Weights of a small mixture-of-experts language model, trained from scratch on English Wikipedia.
Training: a variant of SOAP for the experts, 697M tokens, 5321 steps.
Below are experts of layer 6 (counted from 0) of a mixture-of-experts language model. Rows are named router (the router's row for the expert), gate (a neuron's input weights, with its number), up (a neuron's input weights, with its number), down (a neuron's output weights, with its number) and show model dimensions 168-223. Each number is 128 + 24 x the weight over its row's rms, rounded and kept within 0 to 255. Numbers have three digits each.
After each expert's rows: a language model's description of what the expert responds to. This comes from a sample of Wikipedia text that the model never trained on.

# expert 57
router:121128144104177135122130106164128123097167125144164129111151106125115182122120114142094106154128119097115102093119135081103090162136148120113142133114111107132142141139
gate2:157139149073129112112114100136119147129159131172113131076145127139081150123119146124094178153127112101134128121104128152103081130095137104124142170094133148114106144165
up2:168112120128127131153111116108107128109132127116097111137102134163141130139128172112109119140103112182106098130157150147088123143149112166154118138176127104159126183141
down2:082109126098129100187142119135151106116132178146137159128143107092126169137128121124148098129107096200129104182095143132161133103116111143141150160148159192085160121122
gate3:165120143128174198125120095119164110145135097099146115116131105105097136162114132155160141120139115119132125104162121121128087080111146047117101128148091106130143177112
up3:155124169110128117125161126124105138122119160142157114114161080135092150159101137155142107131142136128128101119102132079143146139121130128136096142131134167105114117166
down3:151089128111127124127108147129076090156133117150164156128163170128159143146116162136135135092093119141136125124105098123143089120133141108102112085121127132129128128149
gate4:108107129190164146129140129130167066125099130125165155120122115150111124115112130124131079137127115158130124111128100121126124128099174098086073119122153125041105148108
up4:127168135113126134148121128128186170132179112136113071185158136115176098116146149129123152159149135095132122125134157163155178127112099111138163098163131144191154135139
down4:154129138106133110150094130130126130140069137145115123140246132073138143102132124124127125171136093123118147135139172104097146090150125067093147105132127137126123100104
Country, state and city names, often closing a birthplace or location field in infoboxes, such as Italy, Germany, Poland, Canada, Brazil.

# expert 23
router:116100159128143115128164149197170107106115151131102084147125097158096136127157139129134114131144096127119138133141122138146115134140067114095157093101137160135121101140
gate7:135125128128114117140117131113185113130172155108077035120134129132084136134169130135148121176157102142127160122118114114145114126126139146130137132116112112103120139101
up7:128158149126125106089175122109134080133130117089126080173106155061083125155129091158087083160161081059176143121112119170138130115090121144187134129119112146127135102138
down7:114099130157136080186143132152101122124104153170138129134105092084117156140130151178161136201132165134120127125123104130127125109125101116128131088087132172136079127108
gate8:143131090130148125130140136149072104125119130148115096117123149140083128158133167172119095085115101145112139128132129128187128100145136084163129127165136125128112100136
up8:132122119124097168137126134128089157079199128130113118124117102119101136110142153142138104158088124107125131119136091115145112127123132122134123134144065132129138109132
down8:134073122132128156112121109136194130121104115138152127153070133106156136163133128154135113136135105124140155132129158135091117148121139145142112132059146210092129131124
gate9:168134140115137083192132056109121128187128128200191078141087125094137135157157127143106138100113090126123155123128134105115181108141129108115139145117133119110117126160
up9:126129144124125085164135091129126114161130139215181098157121134123135132148175128127095130104114099124114171166127119110132164116145135087088175158123120122119108143129
down9:097136172126155131111098126092050120122101128128126132128164152136145135134124116109155101140135157131130129127141117097108098136118127146169156122157134169093136109142
Newline tokens, mostly right after section headings like ==History== or after paragraph ends, plus a few line-opening words such as Meanwhile.

# expert 10
router:120123112107148132100129101153111120108126151107128059111147145183086122175122153121124129117130116112077108140096121117136070138171110096122117119122154074132130104109
gate7:127135151116096129129116119151121138121133149100127112120140074106138100150161199146114125135140122126132098133138141140138140116126119095167106074146121135123095120151
up7:139131140129154155107179127115118120136108071147129144164132127154073126136062102135086130143105121127049144128132141125151130134104161132112145156117087103124128127101
down7:117096134108129120121161127145120145109161109128132158129079133143132113096108142158125116149126111110162139122120123148156161161146110126141127153141115125112154146135
gate8:112138116086113132137113120099087114147109137154123129158130125194121125088128119132126179132143128082122140103058129127132128127131046125109114133129128074155154123147
up8:165133140164131127093161112128176118147150122114111170090124130127137150123119125138127100151152127166135107117201139123117130133123145132188131125113133167106137125128
down8:139126140149128116136097082126082110096126162109126117122106115108130150154131188134096130126145134116118165133077127127126155188169169101096119111179138119141121108086
gate9:138112129126142123110147080168130131104123114131115076119147149173125145143079092157132122111081141134110148097129096138134099135121105106103101053152170093095163106140
up9:127128121111116110092084156132140101168127118120144136142119119082145158130129180122105133162165142196073105154160130104133168112118142126159139128122114086132129155129
down9:103032114117100140147124055127140104126177121152205103121139120152141131123141140119110154123134116125151163120140110096156131158125099128131114130126112123127129119063
Past participles and adjectives right after was, is, be or were, including split pieces, such as known, able, arrested, pleased, punished.

# expert 3
router:085137093103107117116154128154145128086173109140124136107144117140119141116140143123080146097139110163104106106154116112118111157150164146179077144115160138138134109127
gate0:114124129136138104097171122134126124144118101121109131116112122089123147135101127130103127109092154105052140102128125137130143129100154146130105085157139134202110151104
up0:085121077135098114136039149126146137126128131114159127143141150121128143137116122114137156087131151148156093146172130109133136148111125118131130124126167135135136119133
down0:140151112104104137145109130131135139128161124134178123110125114109115138128128124155124145132129152139152133106152153133123077151146121109113133132113187103160134148132
gate1:149123178131121130104096120147109130126135136133147141081154126145133137124085126093159107126125093178128168126115117126122122172121117157134112115082169098116126155158
up1:116106142173113138128075129141140187133127118142129119086108134135135164073130153104149165101154074137122082128163123100157115178110131167138132134108141108130138173151
down1:203137077104120099160122136165117109114128121124157152142137138129129144111153127165117130102103150150118092187167116094124135149136135130179114120136110164096125123090
gate2:125127132052143162129115099138136131131114173123149154120120073069106181122122115096137151129165127163127114138120129128162104129135131126136121132105135146165139106097
up2:120113152164137133115114142135119117153161105119116108121154136162135140125114123137129112140114128102129150159134156115069134130163133099080117134165119105095134124193
down2:085114126144128094184136131125145108085119141103132145155132139130148138128131124147134111137152162128133161154132138137132100170126128128133126140139174113117121174113
Spaces, decimal points, dashes and signs just before numbers in statistics tables, such as | 30, .247, ±, −, %.

# expert 43
router:092122113057152108128127117128117116072126142149148131083123129145132154099122108097093073121112116156131129121152153124112125141132150128133116083138158104130131118139
gate5:107139118130127158148109131133140122114134130089150090113134140129139154118138132105122124127136140122106131108130125202146099103093112124068139155128094164131106120135
up5:088130128132128141128133132112148138100109131108108081121137169071141148124150132129119124088128181135091125169198169146121094080115133142120136109113124136181150116125
down5:130106121131129112113148132095151107129092123105063152117141149128119111122131131193133145138108111143087099131148091136097070121111106131096093139136119126117134144128
gate6:114129128081117125128082095122123132098117143150134134087134127120116158134158104132139113126117122125147122081125176101148115150133170129112120112173126108132129116138
up6:126119136130070126162119145154140145136092117127162132135141127115105149086153126137109126101127130181157127139134124155144122116115133124151124114113138088171106123165
down6:123120129126121105118166152120147103143137132135119081122167173160098160139119181125086123134125101135120117126136123134155136132150114136085192112133113115128157134131
gate7:135108112132133127140145123110158116085128094088145133049143177092114107133156132082137118149127132071091114110139141148137131169144111143135146113119108123145157139218
up7:137128114101121109096156126157126128105106140097139153113136117101127116114115150109101107115168113107133132094117177150150122147128135134151153082092116101130141128156
down7:177137130127156117147128119123098105129143128152164144129096164111137135158129136180195163140143164151174137094132106179122128178146123124131093149092122129128133158131
First word of multiword place or proper names, such as New (World), South, North, Central (Region), Santa, Two (Sicilies), plus countries in table cells.

# expert 56
router:098094118155129137101162106125101117168166143125123102075115115126117138149116110148128145163090120144060106101124115097135136147175158127097158124106124115115132128115
gate0:128146121142097128167136126153115158127150175092119109105121135148139159164130109155118116087126124121130161129151126134130094111131123125113127122075129041129126096160
up0:100145127094100139139109136111123131134116176111124100123205160164111144150063107159126141104132111133080168121146165160122130113144076116111121124038124107126103118170
down0:117118129136188124117147170138128149162105124117140170124123155144126128130113113128114121116140132142128112142125121183108097080123129141124135129114067129187143133153
gate1:151171088148140125106134139113117114125153137124132098159133122183131132138164131112112175101127117111105121122129139149126121120124143142106105141097141110153141130091
up1:120136118129126172146152156121087118157134121121146072115178135135126150170141119134145160116082125104145128151132187155157132129123129131146133158139108128119145126119
down1:118162162129131107126125159068121172124126120088121114138137157149137074132102151104134125112131123142134149121138124058119102146129127140122103107090118184135127124153
gate2:123119106142149106130113126131152129123106126123153109153163163110126146114166097103130081136098140183122136118156126108129169117132130118132157119129170118092069141062
up2:092128133126093129210135083130070113133103108120131135095132137210102096136113136129109126175166179162110118135125120139162129137139128176099105133102119169129145109124
down2:129147107114110161135122065146131167127118155123171149117103111174114133104110152132150179123119126128117088121178127094134144146127101112132119137131128179114115111174
The first digit of multi-digit numbers, mostly 1 or 2, starting dates, years, money amounts and table values, such as 1924, 28 October.

# expert 7
router:104137113066091160156138119133106144124136119121098100103158120129135172092151120097124099100114078147127133151171122101145142154160169100144134101123142064123117180095
gate5:113140133130125158154110143134129091122120139123129149167147101166129119155129128134118170085124124122138145166156131128117106099130184140066159105120075120112172138065
up5:098133152149142113110150150101099105143080114196121110115120118130126142131130132128148098148141177166127123151132132128164103091093097124125152148107128102129122187158
down5:144119125122116114104129163083099193100125137112166124135127124119119122145121136149120094119172118165132139117135152122130093109113170103178127147116133129163145155186
gate6:165134156131139106120107055131063152149160152137131119112118078148145129116173123176152130123128092126147137143149137150142163098107132129147079136154125106160112144100
up6:137102104080151122137150151138165145149114094147136127123128135122096133129116121138166107172156135181115134124129132128069109144143123150117158166083153145119107128135
down6:182118132098167103186121130129127098135153071113123098147129120114133164127139142210094143094152142118111140135169138106103072140126158115200120162148073142131122116101
gate7:107141151114144102145143126117092132119086116145165111157128155170133120127157105094128139138092128122109097124153117129159105140132141134141150113125124109106151115105
up7:083155110140099136109136153128116149114124124128128152185181127127139115181134170110150130134147126131131108124117143156153126108130095098128106114161145129118163113127
down7:109113140175030152124108144126113133134130120116105205127158157101094113123151166174122128103164160127133097107127161113126130169104102161130141138160139173154120144085
Word pieces inside Arabic, South Asian, Thai and Chinese names and places, such as Pak(htunkhwa), Ib(n), N(akh)on, Khan, Guang.

# expert 28
router:132132129143107116103116143114130136094197120082128105126129128157142116106135127116150140145140141127081149124149117138114089159114106128094107121149130147157100143082
gate0:133129125098169118095115126075134130139129089149132117125105137129100170113144094134119161143121153149139132065102157046141128101124114130102115129129127124159128116131
up0:163122150124071142108126135120131140096108148108099131122146166088107087219141139077114152136123106130157124163121104150098146143146127096124100141116131126116126136150
down0:126129115104118084170142108138117129121101131182144086124168092107178094116139154119110122105128142117134089163119125118102084091168112154102094106141115140053136144208
gate1:135146112141105142115096101081118172114118193135107139119132113122131137108106122139142134128176125114128112096119123164108113113137092102154133134136106069142091128125
up1:116099143121126145112147128123059148128172162131126130128128134091160136147127132121090109098163140125135095135130112123116126089172117103111153134121116146082150079055
down1:104094133110129089174121141124129139051120130125151180185099095098129126182111142133135146125179125126115111130144140130119128164147183126143109129125118127122131124166
gate2:146173125110128155145100149108126128184192127139152103119129137169133129129118141158147153128104129115127145130133136089110037154141130128117159131088142135168129069123
up2:054111112150101105130152138144126137111073114120123125152121118109124087140120100112109128112179184096082118170090115121130148164150118132134109116143159104057110166113
down2:142141115129113123127134123123104123128095130121127107113166127115105132161120120093117195179128128112166112132138106049143145146140124097106137159189139109125167103131
Opening parentheses and quote marks after a name or number, introducing ages, units, translations or titles, as in (age 44, (93 kg, "Seedling.

# expert 38
router:127126110095113127136162127125112091155181123123149058181131091180150142086146138149070116153158116121101174160142131113110131154125116102111131128107150142129121119149
gate7:157157166132087136159139138130148138074125098062169143125152078091125139094115129123108122158095142116112140077138122157113137135143120164130102134134159155117132091175
up7:140122100116148128154158163123120127132121139080130114160136123106114128120150144163125128207089073096108129148172114151122134140117134178126107113126118130144132093115
down7:134152134163127111098143127093100124144117121138116213134139140119133120148149162118119160143077134096065176127151079108119170124137115103130124123085141156139173193144
gate8:132150118134112122129104132121123125090144171117109056193119128141149128128084143111120115145127073127139090083117127121116125101140078138128142148115135097125127118152
up8:138167160138130125153123128082123125086160165125096081113121105160143114112133129102123104146152083136145130084075095134129134092116117112125141147130180129190108137131
down8:163131131106129138128158140094112115140122136126149100114116117128093084122145109110145118164082108145129105133124104145118125134116077137172120098122160130122136108123
gate9:126101132138111112119126130139118151133173130081141107130111129121099114117106085141138128140127100128166106119115115159123119128146113125162138089135102123132088129145
up9:137124123126130132117122102169129154119125115067132097091183117119100141182145112139111149132130112144149133125113137127128100143135130138128119081090184128116128118139
down9:131102128089139117123097130106112130124112110117113057078114132129147124137127101122116162138088123115129126128135117119138138160117169142132107103107065104133103117100
Digits in score and date tables, plus Greek, Arabic, Thai and Sanskrit characters, currency symbols and LaTeX pieces like frac.

# expert 58
router:103119156109117130101138130118125118090112146125148083111103154121109140124131112139093112146123161112050126117155112136113128153127098086123150156132145114102138127086
gate5:154104116145115169125127105139117129115128142146098141134096128156134139182117131098105138179132129161116138135140101117123137143128095050090119128136123128109126106117
up5:134110128075113139121150141117133111147129122128112082163122131145172092125105152155084129103105136152154129085115110145060130157132123118107100130110124130076125130144
down5:146133112149088140087090144125141102095128140151131123111079089097129127133130084155120112127160141124113099120116113164120151130102121186151126142192148106112126131102
gate6:137097128080160144102132117111097137100105095118175127115159156147131127143111140113124123084093078113097128112136120139094110134134115100131134100110135129123107137174
up6:102082166119128146099166114144098130132131129130214127112152135103177133135112130108125109101113094128138143071124089140087133168145104107155089087086095115121121153158
down6:159121138098057129130120073142127121153135134140129166145140123119172127118178191124146121111102124126118124109118088112110135160131067140165129130128145141120123139142
gate7:124125161118093126117126142128133201146143156149099103134107150112099163117110151126113092127155195137124097107140139151106124053106078143136075135130127132122134119160
up7:104108144130175086121145107129084146127128125177129146141194119141072090129116174130111145160110145132130105123115120131128108111127124122135154156071113192125125132126
down7:120067126119172100126108157167128156116097174129151095106092144145134135133128119111095125101144128115120109133120110109136134177118119122133147138145143141119128129101
Single capital letters or first pieces starting proper nouns, such as place names, surnames and titles, e.g. C-uttingsville, D-exter, New York.

# expert 2
router:134153126072090118129146104153106120113138122143139102149090121129160108095146132120150136125110123137127106133127139092133136143176141110111124137128097112144137132128
gate5:149093062098110130113147152125142152144137140162126131149112166125181097096120119164131152127133179109129093129125126135126119156181129125120126168097132101077141134131
up5:117126132149184174118104175150146129077074130127157124072152138145073129134127159104129135142145133103094129131125142135107115130136109141105144132123142152169102129132
down5:095095146152107129161131117170132095116163104146113128105116106137115152117137125134132144133120085149182112165145196076130133122152128129133061120086124116157152093147
gate6:122173173104128132107149102126148114189068128145146119119085152091151126123140122116112134113098110129109139118185132100111153112172127134144106146099143116153145127126
up6:126089144137131112126089130169116133109162110130096101122154134182107140141136166147155157142137136127133104097132064150128141135074146118129123125130108115095110175128
down6:105130100136138138148128126106179093122118135127096130124110124104128055096110118150150119091102099059137104089099131146107106101140140127123115128125168145127151129069
gate7:112117147086134099120141128102129137116164124201155118121097141113173125184075153131127112117103115135127136126108160134149135105114144132120120168120116143146154153135
up7:144122107156131141104095135155116124155129121120133169136137155139082128102154086143121183127119136132112136175135129130133123127120121141123099110130092150101113120142
down7:128102113131109132129104136199117085132122109140182136120156070131149167122138101151100128122094093121153183130156136124115143129136063107091133146142084132136110127079
Syllable pieces inside romanized Japanese, Korean and Chinese names, plus some other foreign names, such as oshi, Shin, heng, Yu.

# expert 27
router:102127096097086124130179093115095127135174127115140057129143105177134124127135121166127114130166164168063118124158130106114115117146151101131155100139158123148134140150
gate0:160173139119117144125130126154121189117130205096198086142171127110120133132133144119136125118123102106099136170072141132090134054116072139143134159146090107132114139174
up0:127098125124118129104094163095128117147129120114119135145115111110165109125197122130115152124116132158150127122185153100121170240128128135113128127101160144118134113099
down0:129119112110124123144101122139123140160075119152120100136133115106123153135135149152093136145123157107149163110155142079148122138104103105125126120119092119132150162122
gate1:132165149127158141098122096141127136134151107134133125062132096141041131119132125113140143098130128124115135179127122135150101134198116133127121141149125120153136110137
up1:125141096134141121165108127147086140137126120126130105183089139096134087134123124154122117129134191144127163132185131127113141139093126136128147117155069130107127111130
down1:112135136141152172162116129122152127149155138141138131125108141128136113129167149101165129098118140134134193104153139123127126132127144193146109132100117129125145100116
gate2:064089147128087121130114094128100102081140151124153127117167069151139091132127148131128156114111094157087108127132134068100086133173132100124120109141135139142126136115
up2:093131055134122142131128152130078117126089140148089138128132128129155123099132156127135167099097106142103156128131114138136139153167113133142112125080123091126137122164
down2:160094086127130162150149189105147111162126131146141144124105141122109139150127123060134125150141113134153137148140157132187128107110117157152152110121170101134120130137
Raw byte pieces of Chinese, Japanese and Thai characters in names or glosses, such as 王新宪, 硫黄島; occasionally plain to or was.

# expert 19
router:106112116139115111159146112131138157156172181140115124119144140119160157150110104131154122145136113099113113114125139149180145098136136166148110123109131159100090130080
gate5:128127115122137139120127137121113126139120145134113111140151135143144179149085074109138118141153141103153083118156138055111080117118129097126101120135128089134120113149
up5:124103062135235138123096128106120161105116131118117130127154126116157111109133094131117158113129145114091089116147160131113119130140180135123143134133105122127130123127
down5:173119099087167130156147137095109113106127180139166121137091089132114101127102096136112139140073177137137133143126101093130155131161136119120113086054120133135115122138
gate6:124125090129146150149126160114102076138103109202163127122126120112123136121122131143168125119111136122130133176136150141124143104132129132176115171131124160124118134150
up6:122131116137122126129114127124088114156203080103177142141126136125119136169131164145142170152104129125099125134140134156129171109173146128123156124167096091112094141152
down6:139124118151093125111123133123162131108132180125113150078117109123127087124115124111132101141126127113149128116115081121151144110168134120135142133149198088146124121100
gate7:139127133127122164137193130159119120117106145101106169169094102141116147165141159150126121124089123098129107115094094173125129134144107121176124125118128089089123125142
up7:154119147126127127128078093096131162163131109148148114137123146111156145124129129104100093123153136147126135120186153121132158104125147129111170122125134154206153122090
down7:146135116144149168132167107130129197093138135106130122132101158136116097124113140143100110183131083107076130139131116102144141128143119140155084118136080142136115118110
The third digit of a four-digit year after 18, 19 or 20, in birth dates and dated lists: 19(8)9, 18(8)7, 20(1)1.

# expert 41
router:133113107115102124116158124111119128140139082159120085124162110156094134146128120126140161121140124083093100104142124119148069123108136139139138123120132085136139144136
gate0:121114110071155106148115117128155085139146115119106146135129106106147112117156113134158077141149146148121115119089129117095116136073137141117119123141129129130171123147
up0:090125112159139128112132094141145137128116178128118136152151175115143155145056134095187125129132153156123177153125110128131120133158145131143128121129130167126082112156
down0:133156135118109124117103126148153126095132131126114158187131159135099149124148152124141144116133154124150114129121126102120150137114157149134187111111134177159158163086
gate1:129122134127149130110177094130174140133134134156124108125169127135074114127104103194170162118143101111083124122122098112105108165126103135129140120104124109109135150110
up1:147110165123137143105171095112150128150124122147105158123126171140105132133156114130118136145117119110106164141101146129110169116133090143123148124169137112103169127126
down1:158113147128118142185174128132104162144085121115117129129135156153139127115137076162123173128144123087096128146110125123188148135120087128149141140085087161120160128149
gate2:127110116125081104133125077127168117115129123110122118151154129140127096129171116131088124142133124112130102113116114115112082123138137124099108134124167139140135102139
up2:167072129138130156136141128129150137160113143151134128148101130138138110180162126127130159117138100186113128107122109185123145127165120112104112128130076116109094138122
down2:126133125127130110073108097129121139114166141163083119104128125116119080128164128125129116115129130175084143100147128150149140095143145092138144133117112080135128144143
Unit abbreviations and final year digits in infoboxes and tables, such as sq mi, km, UTC/CST time zones, and the 2 of 1992.

# expert 22
router:103140120134168183111138147106179157129128158148116115155123159103127124165124138131133123144106161162070112142119140131140126135141161138149127102126117131086119166143
gate7:058140157121126129103133099130149135105165128175140118125130124147125146147144168144155107108116117174116122135131093114127085109144126138116062142113136128156162146136
up7:161187095136119134126113145130164108149130125062120083134130126134111139125140108128115170182151082107116134110133132122137108170117126142149189079134154146105114078129
down7:094070160110150128127142108182143102127134111141164130167059128128145090187128120125104094101141113169173162128142128111151141131151069138089120120146157128174158141076
gate8:139173137129134154125088159130131130129113188131102138148131111116128108139095195125145096131145114125150143153144143120132112155126117140171129178132133096129129129138
up8:128111108084136108151127129134068131137137109094117100114127117142110125143150091110185171136129106129100129100117137143132120099128142095111134120145127180166145118079
down8:146127119132159091135093128154152148125140144164128100111179161145144084072100078135053119131160133166134141135087158063089112130113158113130135132075112179146085132132
gate9:150076122094133140125130143155142118123120123099161165132155151142115117128115146139095126156111127114101125124162128105126122122109135120113171146147161096117144133129
up9:119171114145083082185108128143122114109130138124108081120129138118124127099122128110179125124132120122126129135110137128164091161136125133107121095125142134118072138158
down9:163104099155066131121096102094076120142118163109102078077121123167123144149124099115125127135131159133135191098149137136129124098122083164146149161128143102127164131073
Line breaks closing table rows, infobox lines and list items, plus heading equals signs and table separator rows like |---|---|.

# expert 17
router:060108132089149112087144082166134136135136096120092080068090156101106109109124152155138105121154137101096123122128107123145130155162098138116129152097127137118114162131
gate5:114130139135157076128112151132123104122127097134142069059105113118134139106084137168117152144123105126112135132117163105138127143133104119156134169125112103077153127127
up5:125126111112176116116136140140144098127107132101144105144176077098117144066143080141140112138129107134100100109146135149071132130128123118128127131114147142128126132140
down5:116168153125128129170177129108115117091144129164121124142183150126142121125121107129135106154134129151154076151118161105170140119093116126133133137109141146154127129125
gate6:101125127161128175135140134117124088128091135131135129116139166123142063102165126127088150147137129103139143165141121133078126134139151153127088105130126130110127144130
up6:156209115130152130131112130123169086095143122163157136184104116126127130152140082118121115117097119140100124084097109154129133082134085124144115131141136159128119127108
down6:124135131148159147100131111119183091133159128110201128127152130140146129136152099124133109120109136160132118114128154112102079132127143130145157088198104108113135137120
gate7:082124121121163124093154119118126122119125107126133068121129159120112122134119178113146087138128091133116144114129135157091127125139119138112117132085121164131131136123
up7:078122123101160124093135096148168159135143129175147111122102134122114137129142102066128135113129070111145141117129128134108131123168133110122132150046099156164117163129
down7:163132133097121141134148158116122132148133124126144110142138134113138125136124130106152114079122124119111102073147134115133130112138142087118117139112121124180094090097
First piece of a surname right after a given name, often in tables or credits, such as Mc, Griff-ith, Sm-oltz, L-utz.

# expert 25
router:059146072101110160108129093153156079137178107126145102106115146129138127144120119147103114092130124123152129137167117113110101126135161095175129100109140090086132139121
gate5:086137117118148108145111127133123121137129136144133095056110106100178133132120145148137116119128143105176124107129127144111125125126128107120094134107129136107181140131
up5:102145144150108077098134102109099115109100126131143134131154132133157134123152149154132141113131130121068118135134108119095128133106114112113125122132099099129129132132
down5:122128110131145091130094116144094124079122104094114121140175113142094075086107132105171109099093128111110149156121133111136133112193128132124147137157174167124117121137
gate6:160154106138128116126137130198160113129127099124145128126120119193135145169105138163142151109106139133118134129099101128145129129129117131107186120140139194136137128126
up6:136100100138115134116091145122095146087135131124087117105174139125097138110156128093158128168123157132136130129123142127093137155106156106122084147129098107157088155135
down6:136140079122083122128090131132132116155124112103132188087092105083125087138137133143124096130137136127131091097150144116158114151145128151121165089119154128112147118144
gate7:094164109122126147146184116128138097115179132132145053139128112126145170099128107122184167123113104120102155128128130158126175124100146155129129130130134123110162082166
up7:072128086123108149156172140129129090106189135156114052115129120103144150156117122134189141115100108116096133117149113167105148123092147125129131130166130144125157105139
down7:090120125134141110125121184109122158117122073114103119086134110139167182169131135120130125124124096127133124124153175108128107162127117134152128127064118140136141139110
Adjectives and possessives before institution nouns in politics and sport, such as national team, general election, Republican, local, Toronto's.

# expert 39
router:079171114118151142136138156158144071123114128114134082161160143120108119161157100142118112116150142116038149156147154137143129144169115134121122124130103122158123098161
gate0:139151075173115109153106162157122103137112128116139089117112180155115113096108113085140138146122130122116127166114134154149107128131141115122137088117150110127101133093
up0:109138096157127145178117162106113205108122119126127140151134130135115097107147119121171140080107129119104120140106151154152120145096122120142114127137162114128132077131
down0:137123131134131090092110156122150143164149140119113127096117132097118126124063079139171062134094153128132140133096105143129096143100128138151071156119145136119108126132
gate1:123132150123149128147147131097097129130152126149145153136086131186129110132129115188130137126097155161076130161128158140128123131128145113091134114126100109130142123084
up1:137107157125142132144135137127114120143122154084148146127152147181082113148137128123121142126139112120189132137175111128184183111152164133115118135127129114122151113051
down1:114156114133112107130147134103131128145106146128124102135156127129126104068175098163124096108125133119074144132149126085079111150097157085161143118112129141156123147143
gate2:136130104090124129159180166136123130176101141133132114144156142162103077123129124136126111167112115115093168098126129127128079109159118126173127126100114133148095220127
up2:110142129181101137159148126155111123123155164086169131112132164104090137145131154151131077167095119120111100105128159139141131139118095102127129126092117092134126150166
down2:133117126127153155138122144137175130089128150119100084115102107141135151145127136130149086170130135146103149112134128120100089146113091162119121123130055104116152138147
Lone capital letters beginning a word, acronym or initialism, such as P in P.R., Puzzle, Pokémon, TJ, OV3, Mordor.

# expert 44
router:104148125076124114149173095133148093094150118120136099093149116150126132104141096100139116093176132120115128127164103100165093128133098134129140141159143125154131148112
gate5:121112115146150128124173132152155130127127130106109096153163122120116142143122130134066100122131125137151078093180049096178103150139128124111116137084116106122125152120
up5:147110143142128139135128148126139131146114125143118163068090113179119120083141125114129088132140081108078156134063130161070130117103156112093131100161129149132129086127
down5:116154117131169130128137137148134099131150123127111170131123118122127144128160089131148132148147076133136158121114099127129138112103157162073122108145135121138155096141
gate6:133133127134140130132139107102165111060135126143128082138174104126128127125123096095166126135134086083128174121137138133109102137157127132113122131158125126126128124146
up6:152134063129141118145136136190082127132108103129169142160119103131102122135090140108116097105139135144151139146127112128127124159095123135116189124101124131132114124125
down6:130086153134171101155110116128148121128172107101162122171137120176110130127135119113091090105168149170116112124156131122147143173135131163149138123124139097133114120085
gate7:125079193154127138133135122124116065120144132127155129118201133142169123169126127111126097124128128126116121164105162151127091057125097128125132120130084132120141130115
up7:171134151101119129160154144139125152145130172135147147122115146137127138082180133125126166129146159122117115124166115178107115168151151096129139173131200133132146166133
down7:125109136119117131138132133144129134141136122137125101147082130089128122098102137126104129132102166126129144126122120130144206169129101136155124102114119133147162104096
Words in organization names after National, University or Air, such as Health, Engineering, Research, Security, plus line breaks and compound-word pieces.

# expert 26
router:111135073125152141131157095123118101071144147078166056118146080150097139152131131106144111121119134147151148107163145109111066151155110130126152115118103100153159111138
gate5:153127091164122153127150069110114127093119103102122130139129129160134139130123112132139100132133126133134142091158118087127047142136107104108161133134097120123154147130
up5:126103108128127171127142105102125129059124101123126108131129122187149126132108126062121087127134087121138125104123149083129073141161125128107144144130124091136155123128
down5:162128124141161116132125126119117114124121134073148128122189107146125129163123156140140140109145127144137130127112131122078129146149169095146148137124169078132131142105
gate6:157132070139109156106101105143114105143103184112114097182129089138115120101126130093103089112125120089097117155129147124100145122128075110131161092112127104111126108124
up6:169137097134138119145125129172160135114159127126122094179121112100059107104132147128106045109144116113129137137141143127099137136136126073075178104085155123116141107137
down6:109149131139160137137129089172136137141141147066128132171081127118092104128143124140133114117159136137119156105133108166121135143103090133162156135116100145131141131085
gate7:179134127132120125131123098135147129117135127144124072126130167128150129111091128138191118138125152127118122149101115112102093140122110139137158182137092123172115116126
up7:159115109136128171119117106147153110076121117131134081092116146085093128108100107169179140103118178126117120153126159121136058121099093129134189145129127125151102136114
down7:129128134112130115126121156077135106125131108115111146140095150139139164135157126129171108071149110151131125103148131124118092113134105186141133146136126165112130101135
The word the, other determiners and words like its, entire, surrounding, eastern, mostly after in, of, to, on, from.

# expert 16
router:108122103160166172133146105097113115157098105131139140149098164190130126107125147093148155159146109109120096136164167114119087101144099135149146137112136112131161140140
gate0:174132181123139135137128145128076098142136121107131166124152138136175138159165131160119129126128106115098156127138120167067100094176114128123151146135139105127125105117
up0:117132093115134085122130139116123178085113141142129120101113129110109128102044131107139111125117158144147086130119156126171142149138151144127130077128122132143121173132
down0:144136126127139154095144106144119142097128165135136110130167130104142149138151114133085110117131126123131142126142143110097121125111083134170114113107125153129104085153
gate1:136170133115180187126156112139147131126122129134130119149136133175121084128155161158131139116130142122127133121126121095142096172113125122119147126099128141131126131139
up1:122105172077149135176070129126115090124130155096126132156125131112144188167120094123092130114117126124124143130089131087127133124095125148056127116125173111126136130128
down1:132171154086152128176072131151151099136201121106127116162101118103149135116115111157136128148131038108125133114114152142134120115133126134142079171118096140087137157115
gate2:140161158135128128114118122097093111152126126129124130127138174152111100134141142162166084128132120097117129151091159145151127137085115139126135155139131105117146112103
up2:144180130126113145116123129096122100131117149126126136091128197136111135089140136144147096141115095120117119139117181121133138115066142126129104132138143111114163125143
down2:122146092116126137124106132107125138139092127192120137139136105130129121126127085140153085105137122148130153079160123110102131155083156083096095121124093093146172129124
The first token of a new line in tables, lists and sections, such as an opening pipe, dash or ===, or In and On.